config.yaml
n_layer: 13
d_model: 384
n_experts: 24
n_kv_head: 6
rope_base: 23500.0
parallel_block: false
init_std_up: 0.0248
init_std_down: 0.00345
lr: 0.00187
beta1: 0.95
decay_shape: "cos"
Below are experts of layer 7 (counted from 0) of a mixture-of-experts language model. Rows are named router (the router's row for the expert), gate (a neuron's input weights, with its number), up (a neuron's input weights, with its number), down (a neuron's output weights, with its number) and show model dimensions 256-319. Each number is 128 + 32 x the weight over its row's rms, rounded and kept within 0 to 255.
After each expert's rows: "raises" lists some tokens whose logits its average output raises strongly, later layers aside. This comes from a sample of Wikipedia text that the model never trained on.

# expert 22
router [195 155 106 151 122 157 124 132  55  72 104 149 127 170 166 145 141  92 153 155 127 156 100 159 165 205 116 120 122 134 132  68  98  52 123  74 173 151 168 107 109  74  49 145 131 151  91 103 153 139  90 108 108  85 142 101 162 110 104 163  86 138 106 153]
gate0 [175 135 159 168 140 118 112 144 114 149 163  59 126 126 103 143 145  97 161 176 187  72 158 104 133 109 106 129  62 178 162 125 106 104 190 116  75 100 187  80 139 152  77 103 108 124 122  77 124 122 135 105 120 128 139 139 135 106 123 132  98 150  97 171]
up0 [ 77 128 104 126  64 107 186 110 137 145 177 136 119 175 150 110 112 102 110 110  65 128 117 120 102  67 144 149 100 105 158 131 181 127 171 130 114 135 153 171 186 101 152 140 125 199 110 137 204  65 106 113 182 129 136 147 115 152 102 132 158 112 161  73]
down0 [ 34 169 169  67 114 138 167  76 117  90 142 125  72 107 134 100 121 141 104  94 101 154 107 136 144 132 103  92 141 132 116 101 101 124 125 137 186 169 102 149 190 119 115 190 185 164 120 116 202  88 116 127 143 128 127 155 118 126 122  92 144  98 103 174]
gate1 [169 193 116 145 174  93  82  64 160 116  98 143  92 169 169 164 155 160 132  82 157  99 151 151 118 122  69 106 151 100 116 124 120  72 117 171 153  67 201 121 160 165 138 141  98  83 127  61 135 185  80 124 136 102 111 152 158 127 140 118 146 214 124 101]
up1 [145 177 113 132 152  82  74 149 143 149 150 123 110 138 174 163 107 174 120 177 131 138 141 198 132 132  81  69 135  85  90 118 125 163 165 111  89  67 113 113 131 111 111 144  76 190  99  56 197 137 102 100  90  67 172 108  87 162  85 166  93 180 131  87]
down1 [155 161 115  93 152 140 114 111 106 156 145 176  93 111  95 143  84 206 182 104 125 116  59  72  98 143 157 146 168  94 138  97 111 127 122 151 135 126 191 158  85 141 178 230 102 123  95 113 104 132 118 132 113  68 159 156 142  55 131 136 109 137 141 135]
raises: " and", " or", " but", " which"

# expert 19
router [198 111  92 182 144 149 180  82 119 126 163 144  83  99 143 143 142 131  80 191  80 146 117 139 154 104  70 189 157 159 124 120 143  80  70 155 145 166 131 134  93 139  95  67 113 146 107  39 153 108 147 148  89 134 129 103 124 126  51 162  79  95 136 102]
gate7 [150 137 118  86 126 125 150  90 106 161 101 164  80 143 183 141 115 156 112  97 138 119  83 142 105 114 161 103  74 130 151  75 143 133  44 101  95 138 100 150 156  97 164 113  87  92 130 121 163 128 114  92 143 179 166 156  79 140 145 119 133 105 134 145]
up7 [105 132 159 221 202 117  86 104 165 171 132 108 151  88  86 151 137 114 121 106 131  88 124 146 132 133 147 169 107  80 179 133 104 158 120 135 193  98 200  99 144 125 111 110 182 133 182 161  83 137 107 102 113 110  91 118 135 173 152 160 184 169  71 110]
down7 [106 150 141 139 176 173  89 119 128 110 114 128 125 111  87 155 145 150 154 126  91 163 164 127 123 144 150 122 206 175 168 184 132  73 170 118 126 167 124 164 129 169 120  84 147 175 176 158  79  98 171 168 114  83 143 100 148 162 106 162 154 121 136 124]
gate8 [140 112 117 107  84 181  81 134 143 134 138  82 126 150  94 111 117 133  51 144 117 149 116 110 150 142 137 130 139 163 113 124 128 104 123 135  90 165 141 151 108 144 112 132 148 114  61 134 137 135 118 115 151 170 190  87 121  73 145  88 102  56 126 102]
up8 [128  67 140 122 117 135  36 132 127 114 147 151 103 164 137  90  32  91 124 173 155 140 137 160 107 130 124 134 145 127 203 133 154  98 133  93 135 102  95 168 129 146  91 181 110 127 108 149 107 113 148 120 158 154  92 146 109 158 166 134 133  77 130 119]
down8 [125 146 125 122  98 146 135 197 165  96  98 139 133 120  76 175 117  92 104 121 104  84 142 149 124 137  73  80 170 163 129  88 141 151 115  94 144 129  93 108  78 117 186 116 107 136  57  77 137 135 115 129 179  90 164 141 132 166 184  95 142 146 147 106]
raises: " –", " of", " -", "\n\n", " rather"

# expert 14
router [179 134 147  64 132 170  76 123 148 110 167 106  86 184 151 145 170  97 145 146 173 159 164 112  95 122 151 158 154 155 153 131 131 165 151 164 174 179 162 136 160 181 103 113 157 158 136 169 138 148 120 118 141 160  85 118 111  79  82 133 128 106 117  82]
gate0 [126  86  67 138 157 113 128 156 144 171 174 159 128 122 146 170 149 134 125 158 132 144 136 123 161 101 145 122 123 211 128 184 100 119 177 163 112 121  90 167 135 138 150 100 120 127 163 115 134 169 200 102 117 130  82 138  96 137 130  59 123 105 166 122]
up0 [ 74 132 122  91  97 111 146 147 105  89 115 131 128 138 142 115 103 157 115 132  81  75 120  96  60  96  95 124  87 202 156 118 175 120 156 147 153 133 124 152  93 149 121 130 128 160 137  80 121 114 162 129 175 127  98 131  99 161 155 159 145  57 124 133]
down0 [155 103 112 124 161 165 129 141 148 129  71 149 136 185 128 170 158 162 114 187  69 143 145 156 166 107 117 177 146 129 133 159 102 124 159 131 169 148 135 126 103 130 134 176 138 117 132 120  97 133 195  62 103  93 116 198  97 121 151 130 161 118 135 146]
gate1 [151 147  91 154 145 186 148 138  36 127 106  89  84 132 125 156 210 139 121 150 108 134 123 118  10 126 136 117 166 127  65 142 128 126 136 177 126 130 101 133  97  96 157  89  99 134  98 101 131 174 149 128 159  93 110 125 139 137 207 133 168 140  91 125]
up1 [151 121 179 136 142 111 142 172 126 152 114  95 133  71 124  76 122 134 139 133  97 145 205 134 107 193 129 148 139 145  51 132  83  59 169  78 126 129  98 112 135 118 138  88 112 133 137 104 165 142 130 176  91  44 151 122 147 156  77 128  84 103 127 113]
down1 [143 115 178 127 122 125 109 196  93 100 160 122 173 111 117 127 152 111 146 168 179 181  53 113  85 125 132  87 171  79 129 127 107 102 100 134 121 129 125 118 145 148  87  85 103 137 172 174 156 137 115 110 143 161  98 111  71 205 146  97 102 107  64 128]
raises: " These", " However", " This", " Other", " In", " As"

# expert 17
router [201 207  82 177 110 152  96 115 108 100  86  90 104 120  77 101 148 147 171 144 100 130 164 140 107 167 168 122  87 127 106  53 138  79  89 136 165 202 144 106  83 128 173 117 114 107  66 103 136  82 112 173 119 127  66 102 172 176 144 125 117 152 128  98]
gate7 [102 146 157 208 129  98 161  53  97 140 104  91 160 118  49  97 109  73  96 239 151 186 137 111 162 133  92  83  96 148 141  97 182 162  95  84 103 102 181 123  72 133 174  68 114 103  95 157 123 168 145 122 164  79 115 112 119 139 125 121 129 110  97 165]
up7 [116  65 162 101 197 155  73 113 117 121 151 140 158 108 120 154 125  78 144 140  64 146 187 100 108 121 122 115 123  94 117 144 105 114 124 113 100 113 114 155 188 142 179 165 107 159 174 142  70 139 108 143 166 165 118 142 120 156 133 107 120  73 120 110]
down7 [134  98 162 128 106 149 125 179 141 143 135 140 145 136 118 149 104 162  90 106 143 124 129 120 160 137 131  77  94 201 139 171 130 133 131 126 131 129 117 188 155 165 122 112 173  87 127 108  65 157 110 147  92 148 213 127 129 110 139 122  93 115 135 139]
gate8 [159  86 135 102 171 130 147 144 182 127  51 124  77 111 121 114 110 121  91 131 170  83 131  91 113 101 124 136  94 127 133 125 119  93 146 134 141 176 117 117 123 127 140 156 119 106 159 157  66 102 132 123 119 111  92 166 211 103 163  88 114  92 154 189]
up8 [113  63 116 136 141 107 110 105  60 149 150 168  79 164 154 157 109 158 138 110  79 127 130 102 111 111 146 105 173 113  83  95 141 217 139 129 116 109 134 111 115 153  87 159 168 166 112 115 110  43 140 101 153  74 141 109 116 151  87 159 149 105 143 119]
down8 [109 125 114 120 133 151 141 146 160 131 111 178 167  73 133 107 148 158 131 131 106  46 120 127 123 133 165 172 165  94 141 177  94 158 126 165 129  32 106 134  80 119 163 160 141 147  74 178 126 159 119 150 185  92  99 103 144 114  66 163 146 145  91  61]
raises: "1", "ara", "th", "ord"

# expert 13
router [134 120 119 148 102 120  91  95  86 104 103 109 175 135 146 112 134 104  91 156 154 174  92 203 132  99 174 179 118  71 155 112 104  72 117 174 129 202 156 125 120 182 110 119 117 131  72 101 144 163 117 139  97 140  86 134 183 121  49 151 104 154 180 140]
gate0 [159 133 154 172 125 140 124 146 117 141 153  63 115  78  89 126  70 129 140  83 183 149 131 124 142 129 187 144 105  99  48 159 106  86 101 114  98 174 130 174  90 144 114 177 141 175 165  94 145 136 179  77 121 111 124 103  76 101  93 113 123 156 115 124]
up0 [135  81 103 156  72 144  90 122 135 117 185 100 143 147  98 120 157 140 123 128 164 112 165 118 158  58 189 125 165 155 140 110 145  73 134 153 171 137 153  58 126  91  96 176 114 115  95 205 104 169 116 100 151 109 144 126 140 105 115 159 162 167 122 147]
down0 [122  85 151 128 200 124 147 135 109 175 137 150 166  88  75 165 135  88 153 131  88 107 154 116 125 122 152 114 165 144 125 131 113 184 100 143 127 137 108 105 101 141 126 109 150 119 132 102 128 122 136 104 146  59 153 163  87 173 112  79 166 171  99 120]
gate1 [187 108 124 123 120 173  82  98 139 109 103 141 187 114  88  95  97 154 130  67 169 144 107 191 160 176  87 161  83 153  69 134 125 124 130 161 140  99 101 159 130 166 154 155 135 153 109 100 173  54 117 131  93 157  93  98 129 115  84  65 193 177 147 180]
up1 [151 172 148 115 143 129 133 104 102 128 104 170 119  80  51 153 126 129 137 152  95 103 130 138 149 114 130 191  52 101 176 120 188 119  87 165 129 190 131 110 161 170  89 132 108 138 186 151 148 145 120 173  86 221  86 113 142 104 139 168 124 139 115 100]
down1 [157  98  92 139  73 149 113 184 143 121 142 127 179 142 152 128 127 114 148 195 120 140 113 175 152  81 162 117 138 180  99 135 168 186 156  69 112 133 103 128 139 172 149  93  88 112 117 139  53 144 128 112 117 185  96 130 120  94 125 106 112 143  97  83]
raises: "-", "===", "==", "|", "====", "Other"

# expert 6
router [134 174 118 133 218 157 129 145 120 109 150 120 141 182 159 157 166 140  80 159 164 148 182 143 109 134  92 195 118 112 138  98  80 129 138 131 173 130 172 181 144 114 152 100 117 133  88 117 181 136 138 132 148 124 111 139 144 131  60 147  88 133 141 106]
gate7 [115 141 105  63 139  76  17 161 152 115 158 148 159 125 153 156 106  81 157 138 130 125 151 119 162 103 145 127 141 122 127  98 169 140 160 140 123 167 120  95 148 134 159 124 114  76 129  74 122 113 194 105 110 108 179 172  77 106 157 146 112 134 124 152]
up7 [103  84 136 101  70 125 169 103 130 193 150 118 133 143 108 142 154 118 191 128 128 163 195 114  93 110 138 152 102 116  81 114 120 159  95  90  34  92 120  40  75 145 137 136 139  77 109 114 135 151 133 114  93 150 151  76  99 145  92 139 162 148  71 212]
down7 [127 120 105 108 125 100 178 104 172 199 121 105 198 112 122 126 103 186  88 125 117 162 130 108 145 128 122 108 152  99 160 104  56 170 126 161 135 164  83 125 125 129 136  93 129 145 186 108 154  97 111 162 151 121  82 132 109 142  88  66 159  82 177 102]
gate8 [ 96 134 119 169 172  93 121 173 101 124 115  99 206 184 153 108 128 180  95 141 140 146 141 122  61  97 176 162 195  56 134 140 135 138 160 117 163  98 148 171 139  84 127 192  98 160 120 114 135 121 175 161 146  76 148 179 138 161 100 187  85  85 118 116]
up8 [162 108 129 187 135 117  99  72  97 199  57 121 157  65 146  32  98 147 107 171 174 118 150 156 161  81  73 135 175 212 132 107 147 146 164 132 141 131 171 152 172 127 181  88 137 105 159 118  80 141 134 106 170 142 124  64 160 129  68  80 137 115 120 128]
down8 [133 103 136 108 139  92 104 118 112  84  94 121  86 110 153 142 170 176 118  79 156 120  95 154 145  96 158 135 116 122 150 130 169 133  46 140 132 123 133 118 125 157 119 135 146 126 109 129  67 194 180 188 162 149 121  43 126 128  90 131 122 170 118 162]
raises: " and", " between", " during", " before", " but", " while"

# expert 10
router [146 131  87 114 196 133  61 120 202 119 103 120 135  51 117 168 139 113  74 169 126 101 102 202 144 103 126 163 149 116 145 132 132  84 129 158 131 127 139 108 118 145 115 111 136 173 106  93 170 176 144 101 136 136  89  95 128 129 104 150 142 129 136  96]
gate0 [120 120 132 139  81 166 141 159  85 122 120 156 129 144 112 140  96 162 147 123 102 168 144 144 114 142 149  99 128 125 150 173 139 174 112 132 161 138 217  85 124  80 113 131 112 132 109  72  83 120 128 151 131  95  98 104 120 115 101 141  97 136 123 144]
up0 [129 112 107 121 163  93  58 152  95  78 214 107 136 143 114 120  95 146 140 138 102 192 182 146 109 175 145 119  90 150 168 146 131 107  94  71 100 139 124  82  26 117 219  94 117 124 130 146 106  86  87 120 130 122 110 112  93 146 138 189  94 105  94 131]
down0 [ 99 134 115  95 128 122 135 139  84 129 133 139 103 103 128 176 179  82 144 165 148 129 171 153  78  95 101 105 104 107 142 159 129 127 111 131 110  28 110 166 150 114 158 110 130 154  91 100 189 116 178 127 126 128 135  85  98  68 107 126  86 125 159 131]
gate1 [111 165 122 150 118 115 147 177 116 151 122 134  81 130 116 110 163 168 133 152 138 113 159 135 147 124 145 130  60 185 112 131 128 244 146 100 163 143 122 154 110 102 175 134 143  98  78 159 143 128 112 126 164 163 173 160  89 145 109  46  84  96 154 145]
up1 [140 118 168 128 156 128 130 123 126 131 137 124  89 172 161  57 131  83 157  55 179 104 125 148  50 132 174 137  97 147 179 122 144 132 116 102  99 175 127 124 116  75 123 182 123 125 127 112 144 131 126  69 131 121 201 129 156 151 117  82 127  66 167 138]
down1 [182 112 152 171 112 117 115 112  99 116 132 143 127  89 118 158 136 157 159 105 100 128 117 187 138  74 143 136  87 135 163 167 162 131 121 164 118  97 101 117 114  71  95 128 123 159 107  72 173 123 168 204  81 182 161 122 182 128 118  93 107 127 168  93]
raises: " the", " a", " their", " its", " an", " his"

# expert 18
router [210  88 103  90 120 170  57 131 103 141 137 157  76 134 196 132 176  96 117 157  85  95 132 112 155  89 147 156  61 103  94 118 135  98 112 128 142 183 136 125  71 154 156  69 171 121 120 150 105 107 110  97 110 135 125 162 196 103 114 169 146  92 120  94]
gate0 [ 77 108 101 105 175 138 120 139 134 141 111  62 167 145 165 122 127 120 193 126 174 161 104 155 116 109  82  53 138  98 186 137  90 122 103 146 116 131 145 136  70 110 152 185 170  60 128  97 149  83 177 128 138 114 177  99 107 134 146 166 131 156 153 125]
up0 [172  95 141 139 127  83 112 150 121 142  83 106 165 107 152 101 114 121 138 158 118  91  96 123 142  91  99 121 198 114 129 152 114 183  57  67 111 172 122 120 159  71  96 144 210 108 130 182 171 157 166 103  98  91 151  97 179 118 103 112 111 116 137 107]
down0 [119  99  87 112 133 139  58 133 176 135 173  79 148 106 166  86  82 114 152 144  57 129  92 133 111 146 171 158 134 144 156 134 153  82  70 116 124 159 119 132 105 117 128 139 185 148 155 151 127 197  83 113 154  71 128 113 163 165 183  97 158 132 143  78]
gate1 [163 157 165  98  95 174 104  91  41 112 127 133 102 144 130 168  80 168  89 130  79 172 152 146 102 116 143  74 107 118 149  91 164 192 108 152 105 127 122 117 160 131 134  95 119 112 224 184 115 113 120 111 114 119 121 124 127 145 119  56 104  91 114 156]
up1 [134 140 169 126 103 168 172 137  86 146 133 131 109  96 134 142 133 113 114 123 142 113 131  43 115 174  98 156 168  46 133 145 149 177 103 156 131 136  92 101  98 168  52 149 173 165  55 189 111 114  90 150  98 114 155 133 184 139 159 123 121 119 114  84]
down1 [138 173 125  93 151 221 114  76  64 130 123 135 132 134 129 149  80 112 132 103 112 128 138 113 137 149 166  64  63 166  53 117 101  67 144  99 112 165 140  97 126 155 140 171 117 110 157 113 175  93  95  68 131 167  96 137 101 172 152 195 115 153 102 129]
raises: " |\n", " |\n\n", " (\"", "ened", " during"

# expert 12
router [199 119  54 142 160 167 159 131 142 121 117  85 100 134 186 146 144 106 116 183 178 135 184 123 146  96 149 148 109 148 135  68 128  72  48 154 123 122 142 129  86 130  68 140 163 180 105 136 115 101 127 178  84  97 126 137 112 127  76 144 154 153 146 145]
gate0 [100 121 184  72 140 112 133  43 146 106 106 118  69 124 159 143 164 103 142 133 127 139  72  89 172 143  87 101 144  67 146 139  63 127 155 134 117 149  80 115 100  54 108 135  46 140 124  83 113 168  96 126 163 134 133  89 142 163 172  64 141 206 158 127]
up0 [186 161 108 139  98 144 155 142 129 125 133 113 167 136  87 190 174  89  85  99 120  96 115  91 138 160 159  79 108 118  94 121 175 153 158 151 120 157 136 119 159 116 121  94 188 154 158  80 131  98 166 156 176 149 136 100 117  77 193  81 153 166  65 118]
down0 [182  99 136 168 128 106 145 134 146  98 113 151 132 142  77 195 184  50 168 122 183 133 155 141 173  56 110 119 127 161  87 124 108  86  99  86 137 112  81 128 149 159 149 176 173  61 167 103  82  56 123 137 156 122 143 117 140 124 105 164 188 162 171 122]
gate1 [137 175  76  86 121 156 156 135 164  82 149 152 169 156 235  95 166 136 149 116  77 129 144 155 148 148 115 125 166 140 172 133 131 108  94 156 162 145 152 126 182 159 166 149  95 107 153 143 137 142 166  80 164 122 187 128 122  72 137 200 115 122  78 100]
up1 [170 146 152 173 127 136 109 130 155 136 161 128 151 114 166 151 125 187 102 177 140 136 160 140 112 100  93 192 109 149 112 163 171 106  92 118 149 153 131 133  91 130 175 111 135 129 113 148 105 160 119 146 106 180 184 144 113  99 185 140 172 149 118  90]
down1 [106 132  60 131 150 184  73 153 120 106 124  73 112  88 119 127 152  98 186 125 132 150  95  86 163 186 121 142 134 133 201 165 120 129  66  56 126 142 126 110  95 127 189  95 125 126 158  81 159 167 183 106 136 156 179 107  96 128  95 108 149 134 137 125]
raises: " (\"", " directed", " written"

# expert 1
router [ 80 107 100 135 106 141 150 117 107 128 135 100  93 111 145  83 142 212 134 110 106 159 189 171 110 125 105 181 141 126 112 123 125  96  69 141 209 122 132 135 124 114  92 153 166 133 123  86 139 112 113 117  74  93 143 124 169  86 121 111  98 107 123 154]
gate0 [163  76 173 149 171 231  79  97 138 140 180 145  98  98 136  98  96 132 137 147  94 126 142 150 160 162 176 148 154 125 140 154 154  95 155 129 123 108  84 157 151 130 137 108 130 123 120 117 116 158 150 108 112  76 146 149 103 180 111  93 112  87 132 161]
up0 [119 171 127 138 100 103 160 192 145 143  74  87 147 124  48 127 135 125 115  82 172 143 118 120 222  86 144 148 147  57 116 167 104 112 125 100 124 120 137 110 112 155 140 176 148 143 140 137  94 134  92 118 131  58 129 174 121 118 141  89  75  85 106 106]
down0 [150 105  93  84 117 105 143 136 106  70  65 147 135 168  95 155  87 122 116 112 134 142  90  65 166 127  92  98 132 137 123 133 160  84 111 130 177 122  93 108 135 130  91 139 181 131 203 157 104 139 112 135 127 151 110 107  99 161 164 105  87 143 154 137]
gate1 [107 122 119  68 122 156 137  97 125 121 143 110 106 147 114 102 138 123 118 167 123 124 117 137  71 111 112 107  84  76  64 155 159 110 165  98 170 130 150 150 131 103 136 185 129 127 114 170 126 161  96 122 174 175 127 124  86 128  60 126  85 164 121 123]
up1 [220 113 142 120 102  79 164 130  86 143 151 119 150  75 123 108  50 186 124  99 117 167 197  83 125 163 104 135  84 161  95 133  83  89 105 126 139 107 168  88 135 129 125 139 128 129 131 137 181  85 126 217 133 108 137 175 153 119 137 195 145  91 142 138]
down1 [105 178 108 119 138 109 120 118 115 142 126 186  89 166 119 125 164 126 142 138 117 106  95 100 155 137 141 206 134 146 109 123 119 140 106 130  59 142 180 154 108  80 142 117 104 156 117 144 135 104  95 161  90  79 109 173  81 168 142 108 154 172  92 153]
raises: "====", "===", "|", "R", "200", "====="

# expert 16
router [128  38  85 174 171 171 136 101 122 116  85 165  72  85 209  93 161 158 134 136  45 145 143 138 116 141  61 132 132 166 145  91 137 114 143  93 166 141 142 133 126 124 141 138 121 157  91 182  99 126 137 112  92  75 141 131 142 139  95  54 103 104 155 121]
gate7 [128 146  58 131 111 116 214 105 100 135  93  94  45 110 136 112  99 123 167  80 138 148 130 138 179  92 112  92 190 134 106 145 112 106 121 172 142 125 122 163 117 128 119  75 144 181 102 183 121 112  84  71 145  98 128 125 139 166 116 106 142 192 152  69]
up7 [112 132 119 174 143  89 144 133 144 141 103 120 138 122 126  90  41 142 188 121 141 121 111 163 115 133 186  86 142 104  94 181 124 159 122  81 174 161 148 154 171  72 114 100 155 129 139 152 129 113  99  42 105 106 131 126 168 105 104 158  95 129 127  87]
down7 [108 196 117  66 142 123 154 125 210  97 118 144  83 156 125 125 138 119 134  89 141  91 183 136 146 136 165 128 141 168 178 157  91  90 115 170 156  96  79 105 174 231 177 134 204 161 118 125 135 110 190 114 164 103 161  91 109 161 175 226 135 130 110 107]
gate8 [132 172 103 100 164 115  98  78 130 124 156  81 150 125 101 129 174 191 117 107 131  78 112 110 127 144 131 163 142 114 104  79 168 209 142 142 169 144 159 153 114  98 136 132 139 100 118  68 117 187  97 113 181 108 141 158 158 158  94  85 158 128 146  94]
up8 [147  91 173 120 134 115  97 139 168 135  74 128 127  75 120  74 107 119  96 159 126 138 141  85  81  82 144 119 141 163 135 132 165 159  58 129 174 107 153 165 177 175 105 118 148 131 126 155  82 177  93  79  95  81 140 137 122 150  92 154 150 151  63 172]
down8 [140 163 150 165  93 106 100 188 141 127  77 158 109  97  85 131 109 165  86 188 141 199 141  88 133  86  92 114  88 120 109 120  81 147 194 101 156 117 153 128 118 185 142 113  84 100 135 127 118 168 186 107 191 116 175  87 171 165 148 179 126 133 159 156]
raises: "itarian", "aries", "\")"

# expert 15
router [120 102  61 115 146  95  79  93 113 113 204 103 126 120 130 131 121 200 153 145 148 150 134  92 107 132 140 132 110 119 158 140  77 103  81 146 205 152 152  81 106 124 150 140 137 113 113 148 105  89 164 136  96 166 104  81 150 110  72 174 129 135  91 144]
gate7 [178 159 155 192 157 121 143 103 134 113 185 119 165 148 155 135 135  78  43  82 100 105 155 140  60 105  80 136 163 131 100 111  77  87 171 115  88 114 144  97 102 161 141 135 149 119 114 146 112 186 126 139  83 129 153 135 114 153 136  85 126 173 112  94]
up7 [ 86 189 172 160 101 169  99 129 166 150 126 112 156  88 151 128 145 133  88 157 116  69 144 128  98  75 104 116 147 142 164 122 140 109 168 167  80  82 136 114 121 147 136 190  66 145 117 153 118 105 112  82 186 146 116 120 113 162 131 169 141 152 141 115]
down7 [132 137 168 170 127  98 160 170  90 155 119 109 130 111 182 170 175  90 115 164 196 126 104 155 167 176 189 102 121 112 129 142 162 135 140 123 112 129  97 159 118 108 116 168 110 105 133 128 116 192 124  73 153 110 118  72 136 132 138 148 142 106 142 133]
gate8 [116 110  74 135 189 159 119 148 101 151 130 149  97 110 153  78 137 127 107 192 155 125  70  42 164 113  71 129 131 108 104 138 150 110 163 124 108 133 147 158  99  86  91 122  66 184  96 122  95 149 113 137  79 128 109 139 149 131 167 145  94 107  83  58]
up8 [ 84  88 130 134 131 161 164 129 127  85 129 125 177 148 102 160 123 141 121 143 123 152  92 121 156 130 168 144 127  81 189 163 146 105 128 145 125  65 133  75 142 159 127 167  95 195 137 161 163 151 160 193 166 137 173 115 102 110 112 141 158 101 146  73]
down8 [133 142 114  70 160 139  99 148 111 156  97 104 141  94  82 117 137  93 134 109 117 105 126 130 174 117  85 100 105 140  98 107 126  99 102 116  91 107  78 153 143 153  92 155 108 113 180 139  95 112 146 122 113  75 151 163 142 164 151 114 158 157 173 102]
raises: "202", ",", "201", "\n\n", ".\n\n", "200"